python train.py --num_hidden_layers=14 --hidden_size=256 --n_experts=64 --experts_per_token=6 --d_expert=32 --d_shared_expert=64 --hidden_act="swiglu" --moe_layers=[0, 1, 2, 3, 4, 5, 6, 7, 8, 9, 10, 11, 12, 13] --n_empty_slots=32 --router_score="softmax" --normalize_top_k=true --routed_scale=1.0 --balance_loss=0.000793 --balance_bias=true --init_std_router=0.0131 --lr_router=0.000665 --vocab_size=9706 --norm="rmsnorm" --norm_eps=1e-05 --tie_word_embeddings=false --optimizer="adamw" --learning_rate=0.00145 --beta1=0.95 --beta2=0.99 --batch_tokens=[32768, 65536, 131072] --max_seq_len=512 --train_tokens=297200000 --max_steps=4091 --dataset="wikipedia_en"
Below are experts of layer 7 (counted from 0) of a mixture-of-experts language model. Rows are named gate (a neuron's input weights, with its number), up (a neuron's input weights, with its number), down (a neuron's output weights, with its number) and show model dimensions 0-255. Each number is 128 + 24 x the weight over its row's rms, rounded and kept within 0 to 255. Numbers have three digits each.
Before each expert's rows: "comes before" lists some tokens at least twice as common just after its tokens as in all text; "comes after" lists some tokens at least twice as common just before its tokens as in all text. This comes from a sample of Wikipedia text that the model never trained on. Tokens count by the router's weight.

# expert 42
comes before: " | ", "0", "; ", " |", "1", " |  | "
comes after: " | ", "0", "–", "; ", "1", "."
gate0:108104141100101094118162181138107083136137142109116089107116105160186168129119111103136160142130133102121138138166147142166128120124120141108123119128117141126146122147152132117111149126153106136119146149159143081131127069171140117120150134110079161074174105079136133115144132124123150154131178123094100157126157139143134086123084124138168155123150137126180116084108160139123132102100174136106129153148123101101104124155120120075088136129116163096128125091138115144070163163103126086158147131134110136138129130146150145086117153115125094137165124106132090137178153111092111129124099101115117098152165152125124118129147116082160111128108103168097117146153127120154130111147132128149129155118152101130116119122093082115143119109130110147187154159093161158151131148138115
up0:119163110131186174105116090108139135123144139125138168140133139076129116121123102178135102112114098084135102128122104144121121124112151102175153121107126119096102106109108117105148113148149116118195104111081121127089111139168117137146098191131183126124122130176110104112110100117125132132104126142143159114118117111141148162155155160128100150107111117127118099125167134135137122135154068135191139119105132109160144076127144147154146107133107135135109131181120168156161093108146141149121113119113120125108127149137131114173109113119150119113104154125104136127089143138178168140150128181115131098136131141123124101138122144161121109115140136109119146135086115155124177107107117123139127121174089095163108134140149122150163164121117121104092070104156165095113085105158095
down0:128121129139115113128135122126111139145128124123149120092129115148112128119093129129129137119071131145141095121098134150142129121152134147076107131141128127146116141111158131104114140112120142160136163177118127128117162129151102161100097124186101123078144138096149108140122143138172143086152095084104099145166160095129158134127141089163072104091128116166115089116162124160109169140099113078164164104099096120098139138120138102167130119101118172131088162148168117185134126133171151148099100161119114103163139120129138126104111152139146117148094071153141127135119169148109124117135143115106116160101125148133135128164107139101163149108133093141161159126168185128134111103097100139150076143152138097108120110133137099123143128113099137107128144096124126063091148154089105

# expert 11
comes before: "1", "3", "2", "4", "5", "6"
comes after: "\n", "0", "1", " | ", "3", "6"
gate0:098079106118124118149142109116077128129146116130102132117104136089149140178110148136059138143121134151125143154120116139164125125126092158111125145095134162169112122127182094143082171096152139152164106118115116116125125157142159121164091140117075139128138203123158114147087117095142129148136122128126118126119123124104133136123098142132128108154136112104182160127078130128102128111128134121132090119142088137126149162103113128146114110169119117103102091151140105132115152132147154141105151106129127112155134094106090105085167081212139137119146133118097153095161135134109138085144164134117138116121150128148165099095126157191141127153138159147098112101148146099166079157132145117110132116111154085156123092104105164139111151123125136154129144138167126117146126136116128
up0:137083149092158116120120090153148132155131131089121119119170163141129146162150125128096143132130074122176116155099171098162110102121127137103129121114139137094162150131180148139111147140126161148094120130108084173147129118109148134092119156117142127112125160162138143141121146177150111144162075130128117147133119118115119095144135130121119058148124151124156126103091121147157136088106172106155110110127121080150138151123118113138121118150115136133100133150187072118164138181142127135124112112156139078118110134115105145133173133173136114160149111137102128092123121148134118098128141129137138150071178089098139124120100150134120109146157171149134146132143197102135137123131078098131135136090157073122113136097135128103097124096097121119107124095122141110153099102142119
down0:113095137116176100146117146112136084098140118127116101136141113122144132188117129096126115123106132122122093128079139110115077142156123118127175117122161141083089124128169133127100110160124134120134190097104144128131137088138114112148110160149101133145087146129110120124095136120106133157095115140114090097095123107102108138127098141048181166146136121056158154145152155132114144154128113129113112137121126172159120162108135150150145128143129146117119074107110157106101127165145161151134144123153142125126127112114100126144141074119109133100147105119132142090161152110152127158121142128127103088113054113124121098156088097089102102122103153109109154146119125135118166122139144154123122124165115138142180137126150132110126133139170132126150131164110126096189119129151176

# expert 31
comes before: " | ", " |", ".", " |  |", "–", "; "
comes after: " | ", ".", ") | ", "–", "; ", " |"
gate0:145128176109124083127136111129126127144119114122098169129115168070135157110119139112143148117085128093130075143100154122115185115124138106136112182098131110118140128118139106113120154150121137159124053138158168132185161135130137121092147125114119099114141112110109117076143144116148126133125155140122121141119113105155176094088146120134103138147150162171133121124148123141133194081121082123155142118140156124148161117119174155105128096091172129103115138086134159116108106147122150121110126147081152142146144150075140122145142125151147140131082137159163075148116147159141149155142136106133110149139150120097144134075118156138095141107103110146121094109122126110169111108133132105134114091089119103123133107187121118133088114114134108128143155148164151081147146124139135
up0:139138121140140114128125095139096157157125136135143117129118108153126116140139114190133139128194091152150162120136157133104127081124119141100131112129077128116145122105123112145124087121175123154117145132136108149100130091144095116145086135100126149183103134134148125171127170164130083170140141127129107116128120114104082153193102129103162155119099140113137152138132106119124128128166141170129141100094126092115074159136114101118149085117106149154107135121176130126193140081156116147103151135155150115134133146142151141095091130113147095136114078129136124098160124121112153111094185118100132119114130129155107089149153120126097103124145175112184143135154110132150121118116100120132164091127119125103102157127145147087169131156105140130133097121060149119128131118144083
down0:136118151133123147154137128113115108151103133154160116136149136137137064083081119134107168108150101091148148116115140108163107112138107103166141152109120173142147124125119097126140152121161160132112098148161144103116152138058096139133095109146129100098144121101112100119117091147115098175082143139120133161110137107121111093140141133156110137143151108151129144117123129139145138122163113135161113130097104050141133125110149160097101128094121109113107136121146075130179142187095098103161137159119122061154136142130142158133148147136090127113104141155163132092124134142096137093171147107116089120106095106120169142159162174131126100152092153121124105122108146145117130128101132122166144149130123128097130115149133092098133148148091123137113162120190106107159126088113141

# expert 1
comes before: ".", "1", ",", ", ", " and", " in "
comes after: " in ", "1", ", ", " (", " In ", " "
gate0:132111156134111134140148127105155147133093156114136159106140097139185115145147175155127116141106122128158109092099113143112125139116144177101098144073117176099136155134114130121156174117149177150153138126093082090114164119128112075107135153127208089112119124117143138092102112139130144120104137117093132119107126128101119129133120111098097132142163109122146122151101092143129127123142140120145134084179110135117128135177143162104168114141074114131171139104136141124151109069111170090115165152114099142155137148143153128093133139149108118133156131122175172139132131143123144145107122128157091098126126148161125134139103103143082124133143131153116131123042105130116124121137114117122093158108128162130125187156121118112156150126078131119110109092139095131124117146106155
up0:142188112135132128096141154128099131123123122144157096142093181121114155109155071153096135141111119146150160158179097091135115151132149092145138160179112095165111097137171123165133102146112121120101132093193138121162112132127114142129126125148067140136117109126108141164167125167135063124166116130139122119142123153140147141081126135103149113094104132097157107109150086096122132151110128100105132150134119108129120136081150109123110103148127123143140111115113160158090114129151079161139091131178156129104136120134096129164100137104110145142147117156115082146147123151119153118149144161091135150148128126088095064135099100102133146138126126140095144116145142156146139140131125146107146127184147112137122110141132121117103101143147154137116171081124156081084134109124118
down0:160125125127100137152077121122105097143122100109198109164168097118102144161093150173117116115125113131139129172136131097142111116157122117140130110129175099144062084095125137135129136046096130103099144159117122123130098090127128122085126139133132138097101102118121125118133150130114151141139117088132130134151122145136170139095155097120144145163163154131127196129085138164127140113082142170123164160118076098173161160108170063125117143151147166109083150151127094132097105165136123126097153142111143105120127164124125130139163112138149130146132132122087120135113113151147142084155110148143120127149125103145126137158116143108139116100161105153137129151154101115104115114134119138154149121133174137161121130175098096144126122127138133083133164115127145103128138135158111

# expert 36
comes before: "| ", "|", "-", ":", "- ", "|  |"
comes after: "\n", " |", " |  |", ")", ") |", " |  |  |"
gate13:173123108152146133141143115128137123153137142143124105118095153144093075104114055133154112122138166144096125102175062123065120114119145097138138114126095088141087113132097131141096120129131123150138117108120117132131106076120134141213134119148127176184104189116148137143135126109112078124143121149164135161161161120145096122148098133135116134118146152134122140142074113114102161118137164140121116145115162118158133146114149135156119165116153128135117177131180139087157099140127106130111147066158124146124133174135145125154098092145138164153111116119125094121117119103087131122104141119095114147111151129124127134118142144124130125152089134100146108082146173067097128122122100110132151103132096137114161153144137114150105120107133141133131100148121138153156149137165122
up13:121143135103158118132092147097149143130114150123146139138137081115126099190095099120093100165162151122130103104146131117142136125110122141093116120185103107107132142180116145123145086160147118125112143112144104102139149111128163123102141160105139074120135135124168143141106186141119118120142117185112115094126170144180127140187141139131089134122155101138144116125097155096152165143129153104153147146112131160143109137192125149106119140119104110184086108145145136120143111118146107117101150151121141117139105112103111161091121111091110087140136111134116151118130083101102150101104113109097138087132067116157109131135112131109102120148121148119146162107142136092142115137120169128140084156130151139093194131107103151110133114106077151126171150156139116129136101129168155
down13:114144131176130109117136127142135109125151112111137158138148084123097118145131130169131115128134105144137101140141164200123112117129144095110135139150148115125091132131142095082121133101111131122153085104120144118108132101118131109155139174146090100142123097133119154087121156175115103117108121108117089141103124145127162150122124125224105141120141181115148128144112104074120090115108112164133089141149103125132128057138092136109109084177159101091122144101151120103156135146141162089107108111148104114169137125123108123123130108120147151167102116140141071140114086146083123117143124129098095130137162142132133150149142154108107144125142123105133130110128164183131162124085134126161111145119118121118113114138125124112112113103116148133111173144076150063096137084101121

# expert 19
comes before: "1", "2", "-", "| ", "- ", "|"
comes after: "\n", ")", " |", ", ", "| ", " |  |"
gate0:159131114120085141117127125118141135125125095112106173142088122117095079124131123133135166127110104089152104108087083132167146138126127131175166128151113136144163088121132103117073134137117128135149173126142147124117092134145105165133141133150135126117143148134155123130110171110101112167088153066123064120097158142145152135097128145107100151138189108120142141136122161101085135100184116159117136121121124158158125148097134106147108164148150091074079170141095151127121162104118127140152090152108106128181121099165173181130119112148122099142099098130102132113132146121149146140128111143070091144093149133117160123149124117099133119175108081118116119129149169104129149125124143127143143165129138107112125106131164151132122158098098133144124146124129111159143146102115138
up0:152149129104124160113168110131182132140171124114106137099091102161132117139085101112122153141146068106167168135107105133158132133121152118163154094090113137135122149118134117114129150126118182153158188118187147131097113146129066182131099135124115130123147134108142151107106141112109103135118143109118098143124154149143155098078164138147162164121131115131122147138135115104058164135109081150138118097108114158140165140142141145138131118114125111077169116116138112145115122110093141104153162156181096142127119105170147139133070132151126119124124138165102146094136114144161138149140132122094100101121147156118106166107131092109101130121148093145134121106108107101150160133126113107131077104100129126120110156110171111107103107116083138143172152142111114118111161126134151
down0:106117145162091095128119112154112134120161087122128125161120100123146149145111113115124179098080102124120126113087093132136079136131125126099174170080136100132150148119147148118104101105167101120117106141164132126081133132124103170177111083100099150138114122118094114125122143127099088128106123109131146141105091167142117116107136111122109134178130125102105104109120169160185136141163124133154092120159149148108145109092131135135154129130164134079124128170152082143145129163147124163135156133154124076086168162116121129171118111120111125117084105183156131109142120125138165139149134150126124092126085157182152156108116151113125129158093122130128126169116146119164105130140149099102147096113127102140143130118128102129126115093080157129142162146123134168165107152104127